From a checkpoint of a small mixture-of-experts model trained on Wikipedia.
Size: 12 layers, width 160, vocabulary 2048, 23.5M parameters.
Below are experts of layer 3 (counted from 0) of a mixture-of-experts language model. Rows are named router (the router's row for the expert), gate (a neuron's input weights, with its number), up (a neuron's input weights, with its number) and show model dimensions 0-159. Each number is 128 + 24 x the weight over its row's rms, rounded and kept within 0 to 255. Numbers have three digits each.
After each expert's rows: "comes after" lists some tokens at least twice as common just before its tokens as in all text. This comes from a sample of Wikipedia text that the model never trained on. Tokens count by the router's weight.

# expert 19
router:103126122129136151115163112115161104141070159127134122122105121148146100100129142094144151171119164152136151151130140089123154143136134187172131126100125084134139118133132127106156179114084125092134163101142115098101142111098124143112109132143135132136132127158119143105134115133198078150149132098095145114118135169151089073104114082156130165168093105103121138132100173169156120105117091127113129114144150109124157158097125147113154129121123151128130164162137125126094115159117146
gate0:130122136129140161151108106165116148134107144124169132181182134121147169119190150157146147105089144102124131142155059148103153072105118177064107138143122161143111137130106105112156154147153156130117170134151122114127145124127125149109086167097142136151113144165139146145170101133132137156136168125151107122149119126149120136077127129143122121128119106166119091140109123151142112151138135119140110176136164103156107154161131109123136169126101112127102133155118126164090124136150149
up0:115143135148125116125131107093108141123080137126130126108110122137178128134106119148112162110147092099132155095151120107139145118092130103127136114130219092115131144155129137101094144161053140135116093098181147150127110111145132095145097127150105132128117151089115150169111136112101149126087091071141131114118133132150117174109142169123169125114149149153168129120129134089122134145158117090094142060143126114126150115134132138139083130097112168107113149117141145147121146133110125
gate1:083125131142108123096124120113115124139133133140145121077121152118150098058152176128104102181133138140161177142137106121086132097121146127149066117136148152111146113142148133128129144125170102116113135061151143125164139074113159182084129099146112134138136118150135123137133151167128144097098109124113148139119127087106115148157093116147145100124148129124115113121139105114107117107124097098090114117146111085127154120091162090140130103126147151153171159116117129148110126177097147
up1:165110130143120167121153126133120129141139081113122119098183190124139137127092110129161084084167089125112136144157129135115112127147141168098077128117152151141173146132122145123156176129179109135139131155093118132106124106120160111112140145103122155111158088134128167146071153156100139097133134094112106144140140111125149124116139157143167119110130111089127168135143086147159151125134097087114142121115101117116129132083106112117194150123112144130136143127172110169107149138126124
gate2:134160126134132127120114112102116116119121130125073192111060148112162101142165138172134133157137107134091139158127155162135157146173135156125094082085132118117140108071153115139119143081136115132174127125131181143123140128131134113163156100153161135132107117148129116142157127178125127124134096144099148164112161113128113115140123147129124167128124121135126159088130137124145086119151112164147146112097120089126132080109098152128137125136062091131096156122131148115158157161137131
up2:129145143076090103119131116140129166155129115134090151115116136117091158168098129157110156119123138114132130146136149131130073112127135101131164103137124123135151138142109195064122154127120143140116102131088108142123167124136097103143098142153136156140134074152149128149118103176139160127138146145168142148117137090108112129079126162077115147083147128153158111135131096137093138146139136121145094140096134119072173123113152128130088145144133072170098101156153130120127126153134125
gate3:126113173145155111133099118129136134110136125140123119127143110123199152145197122126080114124142141115097166107140151070134091163121109131108137126138148115135117108138124136104134141166162071075111130113106121122168104152156135160133085135159120110091130106143067168098134107110130133127153103121124120147120125135171116106090135144096140097101124132145129142140132130136092166134160135159158117080125093133134110128171127109127112138138159154097131169168131144179135095111096126
up3:146077139162154114123139122097167126122081168114125106167104123114149113127168155102129162176106127115099131121119100148122154132098084130135124100154123143108151076152111112153181147113141124115105138146116137142106093149127119151130116166104141131106133141110120134128189110103096122140093154129136162061119113138111109145154116120090108105165107107130100104160105128112102152178078077109157117147123117131133124125156180136099132142118161130102115144140129104119130069134135120
comes after: " of", " in", "ed", " to", "s", "ing"

# expert 31
router:131095158107135117116114116165119145113116114152120130162145125116115084134145093093083143096078084115116098102113099138150073140149108131128157112106118121144123165094141158180152181134107111113125143099129120149140173102138143138106082121118109162147165148117170089131147156127141112136147140124126140132147101153162110150104129160142135165150142105103093135100090186133132088120095150157080153145124122106099109114158146118136104112127122165125094152132150138126155127157091097
gate0:080141123158157140132098124139170128111090121138117122150146127147127152107173067146116142145151090151070111128158142161125118126134120085108124134155128089147137149130165151153093086149144109124115160131111099139127127075107097143145143099117111156135137123116127095145153126148116144117084128114140112160146111104117103159132105114176138121132157142129129144113101130142159112134123170135147093147104124124068110082132103104097129101157131142152086145145174122137105138070187115
up0:081137138117188117122121144143119083122153105103125164106132138136114117131106149075102123121108129087163105143129098084199147157173079143127138119090127096130127114163094154107117136124109113141147105097125132122125162123164137108121138107135105100135175167132149132136141128174103138112157158144121157114114118091138094108144154087057129142128119142125139152132124107145131118123150113159084138163114136158115145128133142164144120145094188089129119125095143131127113130160136165
gate1:156117106133131084139126187180122120142116095128125135113115141186149144132122147142122081112100158104153099099150128152133097156096103131142117110135161116151170150103116124108164131167117103117123121126134132096107147121114193125122144106153169146110135165148119116118094149131176123143145132129078168100155104106130132128101122179111130195174117160155154126150133154095108158147128132118137169116125129085133067121149142144144140152123121116100152127114138137159148139164144129
up1:155094096127154110133115132117100120104097129156113129137109103109088122157119125155103123144098165157143104105122093124147157077120078099118129149123176135144162124104126131104114134122119143124113128094178073175125131120140120127163092140102160121107092148116104132087124186154117140154126162146101111124112196117160088131125159116122154126133086079089141114124155131131148114120150135137127119118107097079129158133137139099137126117153159158153082100174137111114128158152129114
gate2:112101115137115114113104159134139145110146171139165155118126145152111128154102134123117135138136116117127076156128126109111098149122097117132154112185155147117161130098160155153168173066078126149087114119133142142133157087107141145168072141119128110143133138090128073110142134103104114135136092124126118121148149164078095136134135129142129101156120159155156139158119101162125117093099137173125136154141101176123113138092130130155126115119122165111095143137079095144162163136118104
up2:071115080099097205124124154118129126117141126078144138093099124129146109126134098150101139111113138152117142127131136138092107067108144157078144112150124145108093096157106111137112090102149139159146140124111101148115135095125116131124124093147109144134126097162127110082124063148119099132129140096119147118102136116137131133100107123154176126110113118159141079124156125142171161149112130159145128157124112113090131138120110139131087113089116119106196163154123112141131141121137092
gate3:154133119095084089122094135145127124119121111147128115147165101133157129107122093121135094105148151143155109171098127145120099130142100114122134174136122114122103130132070194159141126174127134113074139152157148107134113120119185160109134106092133113124127117114118142116133115120106152115152146119118130141097068186138157116101143127131103179153141122156109135158089165115120116145120143144147145152119117122078177085096124090146138126126123136135124091189138173104126141145116123
up3:148124088143136100138094141098131118129079194120154105114062142143118097110140152135105136125103143133141148143105116139104101124106121116135087130161090124130120146091141134101160105131177127143150126187119115122126126142116119115130119109096149128107116147148143128086091119112166086145151142117141113153151117114184136133150135184162132134117127123105148131087123177126083158084139143138145142108128115125163150096141099127143099119165145160135077119129095131126134089187158116
comes after: " |", ".", "|", ":", " and", " it"

# expert 9
router:118135104127097103109126153115083122151127107157136149114120134099128115116151132115135147157146134105117105110125066136111120094138143134161150142109116132151112138121105181132172139157117134094182120093112108135112103095115118129140150156076115076133128115111104154146152120141127125143119103113103181162112121127123124118097128113084114079160188135118104118129092177155119119160095122150124064128152130141162108099102174092156117147137125170156139110136104161116176123125145149
gate0:109105105092119143136155130124082169120120090147103134108122146140154153146146101109114104124153135154171135090189110172075149077147103125124134106130099116153090111138100164117108079133132156160120107153142111134132124127129155120125129134130151111067097131128092181130147131118092100149158103142095117121146124108162142098150164098112169102101123113126125157135123141117156156129141136167104130088140132157153109133104161143116129104138102104163113120112164140131174140116097078
up0:152112142146128125128134149087139149174137120116100115090145127148106087156127148117114165149133101102133137114159120173119105122123121162114146093097163137107184120137121147102177078142155132082113141130125160139118117132135109170166097138155128167167135096138156101157179067113123131132152125140113132115096133121155150159104157126089143080147123121141132143083121130143141126103136154159094087170128146087150125081112149122109145105104100110121117087147126096116144143113111114
gate1:122127176097092122126129100102109140109139126126138109149163129134158106129154173145124140135132128128113160095111104181128101152084145152115129106201132061175131112126155092121108105113172119106125155122122134119123176153135150130118159108124107160130142134104104147159111113097126131121131117154108105165103152120120142127134095107134130130131150112161112134170136146105140130108120163146147065098133167102128089111073146143163155087102139120178154158119093129109145125119124093
up1:137149157080117155158097142063117132161124158155140093135112133123156116133097145090126109115101140097113145102108138095112095088162183129132123110141157156123151123128150114156144139111089117150134138151146086124098113111172180093147133107116117126132122076197110153126147132122126135163123128109109140166140159099125123133116133148144117109122137126125121109108117124172128086113104163136092170118130125083150127082082137100137127107124131104124182094115104145154140173125118139
gate2:147123111095131131118115102117136104113169113160087158152100142143140180096156112162161094127077129123122161105107144140110126135149142094116153124097103103122119144117118104104094100097110127135140135133111156181107164081146120113138140091175123157171142086199125105141130122111158095143116153144107153138134113110131144138134131116124131089128112097162156141151129111122117195125160124151124163092155171139145127124115171121118097125108129148117105159099106115124153154100094160
up2:126110119145124132108126117137140157149151203130139103132122154130138091119117118150123130131092155168106123137138097128143094130118100128141160143137104099143129135154092187161110120128131116119133133161171099129119156114108140124137110092089130107103125086137097117107186116125153126120118060140117114128140092139114120096153123131132151137113132097133046108118150148131093104103163111145137165161086078148169154145125103150110121140159121131188118123146135120160159135106158166
gate3:152158158166104074192151141149073114161099131106140112126110129137125105154120112106125104144136162108116140175133145162131148133113119103148147140147119100129126154100103151157134136106174117109145124145128137147123156113106134173121172169100144169126096102110084148165136097161150109119106103137100109161165134111117130132177111100154125099109105112143140123179161139134156130131142103115099131124130142104116093125207115124097158137099151103114120135151131135150116118139141085
up3:128119118140186169163111126096183145138144103132144101131123118132138129126131143106078106131119123106121091136126133124073063130136182149103120121157124168147090100168159127151121173169110168160127096108083104152127132115153144109099112163130136131141118131142161089113112094074118140136102120118133120117141147150116124150100153117127133138160154105125157109135141074150142093102118084120122103097155125150109129087165084112142136115128162113097158141131144092138116136133141114
comes after: " ", "1", "2", " (", "–", "3"

# expert 13
router:146147162161093146147119174160130136079139113128117148131123162151109147128125130182129088109181098122124167115106108160122103109137112121090104099090148115113122094158146148129100153123163108153154182120153159163125135151145129106120107176108126131140086107144109090129143123149110109125163149103101098103108108111132154175159143130152100129106126174129112102081141094123094120140120098112154140080168128177142129120130139125130121149103119151154120136132103090095148121140165140
gate0:095119134111104090199140147121159103100090082142158161121124153097154164128145105139121127104131100159091140118120109113126154147103090144097115119126188151157122148112124109111148116162158125152162170153121173169131088126113129079139132126147145122120133106139129083136121140119134141115144121120112152130124137108125098082124146129104106053106106164170088127105084140123122131150142100136147156157128098156107134137171141098117138159130138152132091144131141111129133134131142078
up0:117138194142096145115131150119177125157125094127138115116097125117097111125160124111133149083143131127127166098092148154131157139112122175107128167133115166137058062119173177147140142152155118106095112131117162142135115097114105151138090193132150159119108117108149146103145096103092112159141115126123121137145110156173107134117124105166091158109164141144130143126114142158066096139115125151116117145127149115120119119122147103150130154088116101126158109119130135124138129115106139
gate1:164130174168158155156142144126172115093131094148137111167161048140134170116113133093130160114137092128145150132143089131105098134085155114117123123112076100153108152109136120081095157135113115102120116125124132133132169114120140106158116144155155142123137123126118156157097173129100143159163129176129147158132121132188105122120155150132131131149155127108091125130129108144130132167125159107151129110149147152126089102150114103048107150135133112135141123145130142111135097150110116
up1:130101152129135132105109155093165137140122133147134114128139157165163134131177136077112139143056129116131127101152115092144134128124105099107173183146136162118095137124142131129102133154148121128143106157103167143102128140116142146173172164160147123097108166118127093130160093145100109146128113145069147128139154111150149163153121164115089094164125144133107173164106128127088124127132136129123139127121118067132108128146119106170149153111127096127129097150135150087153142141161100
gate2:095118161153110134137072118098127130118076100149117127120132104158136110138126170100118108169118148081124124152145123128122117095140159144134098127175164115093134144148153113116173151070143161154103114175131128144140137119092129126135159175150136078114183110114146120113118079120096104143140126133086106115129119086153142137144116174150159147122116089152126132122127158124178131124155106094111182099153153135170121138154165121114108139142135099132119142136140103121160143154141127
up2:115114119105097089172128139089115127141164139143080097127104138152164126121173124133114181098108113147155148131120115155116145108135134117131161108140077152127127106113132157117161142105112094116150117113067114124155185058114138123144171129155140118138113187123149119090163102100137148111097100108122144108139090113131138137130132111103087124110159142107082138128135154116124149121120128126116156149133181070101100163105076126131124133145110134128155142125109164134128124099122122
gate3:137158099100079160129122092138118110104129109107120169158108103121152146120126130131118122119112100149093135122172124133148134149116119192144090132102115123188130146197177116112108082130159108134114099119087160107128079163137153140140120145114120118147164145165154172110106102123079149117156146118142125127131092135132123158127164146147137106125117159064120133113121119148151090147098154142174162159136127138121093133124125155155111136123133140152094097121130143121118136100125087
up3:139163168153149120092116115134112110138128138108162094114191118137126101122138120135127132142088082098103156114091128152103178098136119144120103126150116143139127143156120154151094124130135130137124113138153131099103110139142094059140142140129155141112136138162155128116169102089142143094117113193094114107122178121115077127148132140135155092139111086142143149128120186118151140145076104144118113136107133142088165113084136123151071098161134125119145125089131136121135094119121107
comes after: " |", " p", " P", "qu", " C", "p"

# expert 4
router:130147065114165171172108120154137168106113097155161098131098140153138133135123102111110095123139136154100168068134159111157130130119151138144161108094138123138115113120146093131144167121078141116125133071138114109113100140121140135109163155138108145139156113100094105111150165128099151132097092099146149110116116172170124084137141120128124122123106082089168140127115161142124086092116134121146093174134134107116157168138133151105131119119135124118128121136105176096112159141122158
gate0:153089157110115136159156136184142160131130166114101132098138108123119128113135133142179133116082102139176106132088129152155118092145128157138135136125117123089127135111131142089151132132109108157089093122125124138158113108170112140176134117121109135106142135152151096141156121114094163127145112199149140104089144122073124150110137084127109127142154144144102143131136162128120152079180132140122172110129106138139123145116174124131121133152107111125114126110140160118143064111094073
up0:153099134110119111113107148123137135120140126112121132094151110095113138059143138121166112144124154117125112147121081135141137096146142136129144088108092077163117120078143179126155157151122163143127135135092135122151040114153107147125162176131089148120151124108115152126128150123154134132122101111126155092131131110149120154137178167161144095073139125113121122139109132111114133103136122130113088113079145130097084192110128111109138131120177134157133118135122109142089155151128133
gate1:127140138140141116131126190146113145101143111123133117157164135127139114150120138153106181150154114108153204142113125109166164113134157123111121128149134101117113141169122118135173145133133111123167131133144143110060104102144132098147102159159101111113097086115102112137129110136135153110103095142141111193115120144116133114125136116096126105095117110124147165122113126172123110144164123126151127190127110150145141185136110136133189109138150125109096067155147140145150117165120150
up1:162112119121082120081098123129123103129113139133099104113079142123140147149156153109124107172114147142119104112143139100131160117134139142159165133135108119160130149087142131130116091138126186144135141074117143141162106141143088124116184100131118123111095114093102143126130184146139128146159099100149101145123129120149113170186081067132134159115165089107112147118157098099083095093143145106092143140123107161138123108146117126141081119156127153117108114159133130123127132154147135
gate2:203190120173116133154104153171089105131130139153132101137097143137097138136120136123145144126105142130146117108123115146139159157085178116138115108108112138120122144121128129115081141127115118126139096100094108103132118168119121142135118154114134135116140177129080125111098166149108125144140132145143141108152125101157154147179132097148167100150134112099101138100154151137154119156122148142072139105094119115179140104144178142146114129121115181088084095129106167132146106105132110
up2:158109111114149116111173130176124122147148125128130086119169149126082088124130136156153116154112124124078117149133144124118138098112139128153107096117112130137124101116135131086144109087095156135181136118138131170129135144090159144147139135142119105122115124104103097121090121113134132106088110097129112172116152141164155111141173117130122187154108132075125082115132120119140082149143105160157102113117130160157135147064116147118095182091149110089140111129103159143093139160133133
gate3:141107124119156152155126123155131166127134105143110149133126130120087179152148176146099104147126165128139074099147122122131110118085144114136125122102091158109098147177155093120100104117131139118164126149105140085129117149134141146122133155136128123167105171114112132116137120127129105078126127143111108117081087082130142120128125109143164115138114132130130132130162074120153124133100123201157117122132188126145173146078103117107106151150164171154111112094160121110130114115166161
up3:142129129137135119119094123141145095128109130110187101128172131121168110111115124126131124086084122118118180145143141168142154084173129129107136131112154145121080117104114094111129135055092101123096129099090136138130128123105086090168121129106112143127097114129146075119151154159142158150125147151137139166154139105156097141096137140113156136133155110146111099088123093092138178126172160111114166146159100144134144128134127125101146102098157140124113125081143125150104154114154127
comes after: "\n", " |\n", ")\n", ".\n", ".\n\n", ";\n"

# expert 1
router:146136107104118114131142120118125168138138078108105125113150094093160074147141129137152140098141129147116107113141107148125084112141111149121136113124092095125111159136162131134127190156135137148073105095124130175108106151144156111148119140173095105187144180176169141107149168112126142128150110118150101121186138112097088110142144146090088133090111102096159151145120128123092103136150115152142113090125144116120136090144106116119125100138128096118124151112129163170133133154132135
gate0:133131101110108147133143117168090133169099153089158169115112148158111118151148133133133128145076088126146100133124082153147134146126156123060142066105127111144169155145109161076112126097133140117152126149140126093134163128101109098174111152143126142121154115127141145143126094137140138095136141141099078116146142129145090139135111098117116101156108134132151139121100131139162114147161141117112126087149115144121113130080195115140073157108158145136142127133111129100129144134161176
up0:141132151129136181077105170146144136131130107163178135156123086134126148129139113130154151149107110129117131094114155158118127087128103118124148112159129104138107127132118134165136132108143191125130105114153152151120151162102142083113102124136098098096148145131152159132095151159151110140130147138159087174109102169118158144098133067097161133144137113122120135162124110129136143119097147147153113091111132142102109088074116086150115144121104164083126125107127100109149177105108096
gate1:088117138065131131171136098130131103118142120153093109117151138113116108137122129150122153148124117165150084156118102127133118119115142105107080123129122099135157119139104162108119142075114101113122101138102154154118134137063127107163137125194118188156125142150107139074109138099075145090110107157098112087149094115147125144121148137090119124161148133118127138133144120130125141092119137152117125092135141130073095138123126124095132134092129125142141087125094114145063121158162133
up1:123142160085116077120146141114149086139135122188154105145146125131132139134138164109080141115125119110141153096166116122112131108126101148122084133103135111122130132128181137151161128140114159132160087118109152125114107134140135116140147163145093150130089158134110168062133091150128127186164147121126129108127138140095174132145133125106158073150143123139124154096168143141146152148132131095136113142149099092116095175118093107110104138082123152081127120087120113132140094091135118
gate2:116091090146129162081089152145064139111132129116112143138147113149138102101131104134102118133132099165147182150126109105145094118124112169132117113141089107100089118137129090115136121116124134113087151174188129137097155142138099130117101129100127170110124146082117145131140120139134099115115098132153085132128129161141099164095139162138117133111105120083142160124156119127128153123150072159092066146110131130140101133141194151169128101135107127123109146123171136135125114141125114
up2:085126082117120122172161111146107181145103134121084144119150130126115098171119079152144130156087132126128117121127104104131090152172141146163104170122105127086151096165110149131156137129116148114105115104142132111121137165146106101131116130067130131147119115162097134103080146153143102147133123115121141134064113122137122163092085131140140195117095159156096133138104155148134151143138118119153137141165133079102145153172138138114134136125117126139130138142140121104131121152180108
gate3:110119118155138193104135135103138168135129119134133128177115133154128135132141168137103126126194145180141135101167097112145124135121085096136136145147113106162170131082109199138120176155112144096135098097111128149132141160143099097140141138099128090165116116126112150150123125125072124148137116130112109119121134136157131145108117121116131126117087115121150157118148146124144144184131121123150064124118130145182127113101149129182132151159144140105134123119129173113126122178103145
up3:114140163156105130135115125121143194101116100105128133138131107131076124120070080154097137144128110161130113128151100168138147118116161170107108127155110145126144156073152144121130132132121104119135147169107173131120141115151132138105121186128121096131143141145137093113115164155105129115148132138177104110128123137126107074085121110089128095133101118131134067103118170142099126136114140153140133133103110162112133147128124143134111152112116151110111136094115147077209097141148133
comes after: "0", "1", "9", "2", "7", "8"

# expert 7
router:150150135120122116124150113125100157131159116149173120098112116132130056112164090147136151116131149144162139097150152129099127091122134161134101136116124122113132148153141085161122118106126082152147144125088137132111109154129187141146102062102097125147171172106087118131110100136124102153121172125128129149126138108130127155104113108080150094157088129090125124146066155116103108113163129125155140151127120103152109095126118121162092152128173148124113157127130108178106111141121136
gate0:161137092135142136144129127140080134091151131087080143135169138142142147124145122141098113123142103130118124154115145162145148158127082117128098104151119150166143139152144089110102135147084109141164145121125097092135184118135146135115075088110154137118128110105138100182178140138082126139122148127123115082096151121157120133133132126153129119153126128115145103119138136141130106112136102119155135113144153128211135171130078128191134125130074152116118116107120142108143166133120083
up0:120119122185092153141153123133128137129166129130097110094148151099177117111134118145112145072146140136119117169120137108115183145123115136120120138184117122143175120126136115145108131088115151174142148104129095116158137130145106094123117140136138120148099146091122108097089119143147179111143138167119097118117195140106146118166130117166167128161161112086105170106131104130158112121163124107148089128136147131189120081152147130111149142129127152129125160152096109117136111158098108
gate1:175143137130110159081103082113109090142136105141109146122145125130103145165196178127132111179132133085128113122136164100096109119109118116141111123171107126121107123116099114133140126121144196138151120159137098162077129165148098144095086125085119137134083152094136134124133143130139098118137174112097137118091094133152121143131156083123113123146128123116093114122165143146120156094124131102102088118109135112146153076138123118128157121130125094170108160120117156164127122124139105
up1:169143109144160162127145136144129073112133119100126110133171131125148176167116139122104129106107157129128119131107125088137120179124135140125110159167069071098145149120169108161145122183124133155116118136132105138110133137125125101155100143114141080151135161114122151103145148158162119104141097109121139143111151140091107108110181127122106101133114137132119143165156151103119134153166080131150138106110103110086111152148182126103137096140126104143137140169145194115114121111149117
gate2:105116097130133149118138149174143136129114123104126120105170123122119146120084153107109142116131135139118122149083142123145101109130134117175092136114109163152196143150139125123169089109157126119121125109117117118125145165117158132115125097088163078120121105122087146121101123167084141180118166113139116147146119121114154120106149095102171101196148102154111152103145119138132105102178128098142092134115138183127105078107151107152117107139127111122168123100125120112125135162148080
up2:117118098124107132139131126156090126120160135125134130122111142132160096123130152145107141176138133133112133144097093132127116097128153148121098083116141150163141126113110097144107104087151182090139087104110150106136159142152104135147148106104148118117115098102120186168123141156148188147169151126177138154121126103130155127164162098129185107152099066151133148128102144141087094106167096117150126154106099117112093134098145114140150126123169132152132143101118169103116131161141136
gate3:144173129117155130136109108183122135162114132121092130113119157114127174095144128151140160160110115108132107097093098145091145143133111158154128135178168134152142126187092131126144126148122090121115094097122129199118075103156135168164119117152093141150150122109093126086139145157159123132146145110106125160145120112109161126117106112148145149141119133185124127112140128151102124123162145129128148115191121117118148121100123095111125147105130199119171123095141125152118111143124142
up3:101085128115098091107113129091135118102159133151129112157085108152156119158090117128148128142162124117153111164134166110189134136146125132123117147126092141143129106107095107148136105095109091132137103154149148094125132131132089141122135111114143100143123139198162119180129114122114147125121094158171170125120095134145105144107170131132097167070137138120111142147101145080172096171129126145097123134134094140159143118157123137175091123097113121145129133149095119108128116106099090
comes after: "0", "2", "1", "9", "8", "3"

# expert 20
router:110078126114128112111116098104174150144096101087148106119089103137148112140121160129140116104109163099104109071101114162135113136166145109159116104135120135116098142122149150110136122137133144140093155104089134081090157148176115101124144120107125131151083119124125156104149155088115128122120082115137110112145134132110125113128094155105136128095113144177139143151132165181151092127129087125113154133160148103090137142132131125088141125098100151079119148074180102146147145105121143
gate0:100165143148147130127133147138125143098092109110053111085095114139123137094129107095156165103123135129172140146122084138144157124141095119133151163161141142157156119132129180117102124101142121118141132141136133154149160149127111162143100113122101165087105120122115095133118103099066095144119135160145135116118140127102122134151119127101111134123113133103140136139169154139128094085145098108120140115082154108159081167154092106098124078138119156087139125120181105172127153119109126
up0:149114128104123165144116126129117081161105151097140094121140110071146129121097165121115159131130170121190142154103122142101148110106121107123102137144158109147148122098147131095132109162111105178152125138129114118151129086094113127147124104161160129119150139115106092103141139159163148124201150155137145148122127124121130123142135112139118128142122115177126146108122130047126155125097135110106198134166120175123130109139105099146109141109114122130170075115151086142132114137106125
gate1:138072109145116169166177136129113135128127155107133102107105150126123112133151107164144126102158147158114118160138102180163109185101123124152163070208119107113153116116117110105131139086102146146120144131131126146112109120151118104148145129161136123145092138138134117133124133112122167119093129148125118114153138104104138112170144107072136128112098116140125161138158101145130152088142131146136176124153140162123118143083092132089132115124121125159114134144134147131140055136135074
up1:145102104100105143086139148153117107112123139141155091121079097110141137112118113128124133140132149135165127127122130132133141136093099144134140110192151116132127140145133128163148131140132167156129127107120189160144139171158117089096177088148116117128123093168100101124135111160118147173084147107096044155107134095108146085137110106131128114098129088140115168121103094144090182156129113133141150142144121135110151172145108102131141127106137153140125135087117117136164133157135126
gate2:125146138096115118114139156131136115121128146122129150160118144119131066105137167158144135160139136135118152133189172116137149156098124120076137159116109122106093071127140108112100199166152182146114103106140110105111127113146138107098116104115167148081144113162074145135148111135152121082123122151133128153112160107134134120181123111171124166104168117105127153143138130115141139121112143129113091142105155124120129177124140094104101164140143076113119132109115096131110127149157123
up2:109129077130163136145123127137131115128142138169118112102121150140154075148128096136119115167139137150079107149112125086151085140138147118150113101120172138160062144114181138162083126163082160114113153101132127120140144116129112167130128142127174095143091090127109137116075111135142106128109163128123091156151115132156147133140146114147132123141130097107142173134067127149111080135113133163123134135113150115108125124166134119094129142163141175153119130175116119126118118165087138
gate3:125136138143089065106161125125114101146136095149166140129110129158144119145083127153117090121142131170118141125155204149090097115105131089086114094082114149154116133141168149116110126133127146098123149105116155136110146138142155162144158124133146124150139132156147157120154102109102146137153122097163104158154135092112150170135098092125104105098123144165170134147134114129121076128137118140089140138121178161085131145109166089119145104133123114135151126117109093132086147157124130
up3:134084154114164137137159181124120135126120095111169106112082105152123112124116165130132128142106127096107146113156119129164099142121123111138138116150092121125128130138158112127134086149113119126074152088131172143118125111124149153146150128171124126136121130077110160116189095104127141143120129124105140122096121133151167140200097121124115146119169165147169162140124131167122148113092107097117092155137125134134083138086140120092142113135094178134107139111147095095095098153149159
comes after: ",", "s", "a", "5", "4", "es"

# expert 0
router:114113081117174155125090114147136104135090161121142116109114137143090099136121135133158130165152104124126104122085167125132147108156138103159130103138117152173084150145151173152152134129089104145144145149185140121127145140082129119097159120175148110120144109078136133095097124102155100142077108092153112131073085130164096134090128103142145112100098136162095148123134121114136102120117113154164121129156140117160127104161167135131131116124159119086160126123103130113153121145131148
gate0:131121075128155140115140169083142113153112177140169107114123126115112084070150112129126128163063142138140129141130110128141147113112106089158145134141095155151123122109136108156109125145136171095128132141160103130135120102126157110123109121115176098124078120105119164137075095146191117107155133149122174134132116163125133158121154187149129140117108147155149155166130132130163125142094150124130105134107126102070089150102147115125119115113128128122090104109113162147096124119133145
up0:128130104127136094143140132135155095126137159100093108100114167129111142110115145133134144130089119145110101144078126135106109133136160160171100123150160128184109133120123138127151126137140157136108146132120145130101092095131177168125062097146103084122098110109106126117118171128125108119143151075105138158092113102181131079165144132107116100127139134127153099177129104163107107172118171119118120137128108157103128152090134119163128120118174099156153142141163159122163130115114098
gate1:130166131097157117124139098080131110169079150106111132125122123130120142130115107133115162119162121171150103120133117097092141151118142117166111155108137123116132152153106087142121159155086078170145110104124152050138169119129153141136102173075155129123100151156136120134143113113115135179117118114124139124098107159129121110128124137139173147128132127108146126165106121165118106107102138136141103154151141110128153116126087103127156193146197108139139120118127096121145086152108137
up1:132089104168114097136158118162133098118174147124132130153103137104141093112092123120099163148133160105150081096096128088145120134129121129163083109144147157104109127147092120093175138100088145117189142130129159125158157131141105130111130124150108129166109117148117110120113130108124119107109144084083126133104138135171136100116158119141134127124126096144168123108154107131156143135147167160156133129144136116156153128141145114153134145137136106161172084129112072097177082119081115
gate2:118153135099091131117118089110120135081156105107129113124141111114128110147112103141112127163173128204125130114112130095137132091089135097118120125131132144111101126131109129147116146108122116140153144120124149099149160127113135138108094119126143092118155158127134131114120161122119093141138102116167187115133086124157131127149135145156157087067147151164141124143098185127131128112132142140151092138146137153093087064148150110158146144188164080147184144150117129136102139126151153
up2:114078166115143128103127129128168147098067074141121163132167139137122130097132124096122126154143115171153122111098099122103143123103155162145118123137130109107125104132126137104162125125184134102157124151106132112162162136136075086146130115099167140172131182143150129146120118139168105111102100141106122100160142140074127107088121128115123141079097120114132119131157130113131131134153125165159109169121136115149080129094126127140141140138131099123098061118133143154148102144100157
gate3:102125116120130149111153111095140164145122095158140109072117099113119161107115127153124120134147173130125157110091166122129107122111108141130144125102146094163120115142153139166109097137117110113119124127146144140190121141109129128139120112104166138103105139103115156119056115162105143141150171179157162116153153130090147100108136122137098100101124094144140175143117167151171128117161133104161158125161132137156084114144114126166125064148100148124117123148157094133168101139154108
up3:137148119139129154120120135105089123102112152144161086135081123100102115091143116163114124124130112131103152113126063131138150120108123095115123132146142110152146151144165158174125144088070145136111132160154095135114090113133123138129129158161128088133119139109142119121102113129092198178118118163193125137142120149129140156133104140081140106121142134131125126087106149090110177103132126135150148070092138150081102124138099119149147147129099153134148156119120112130138136182105137
comes after: "-", " |", ".\n\n", " the", "|", ","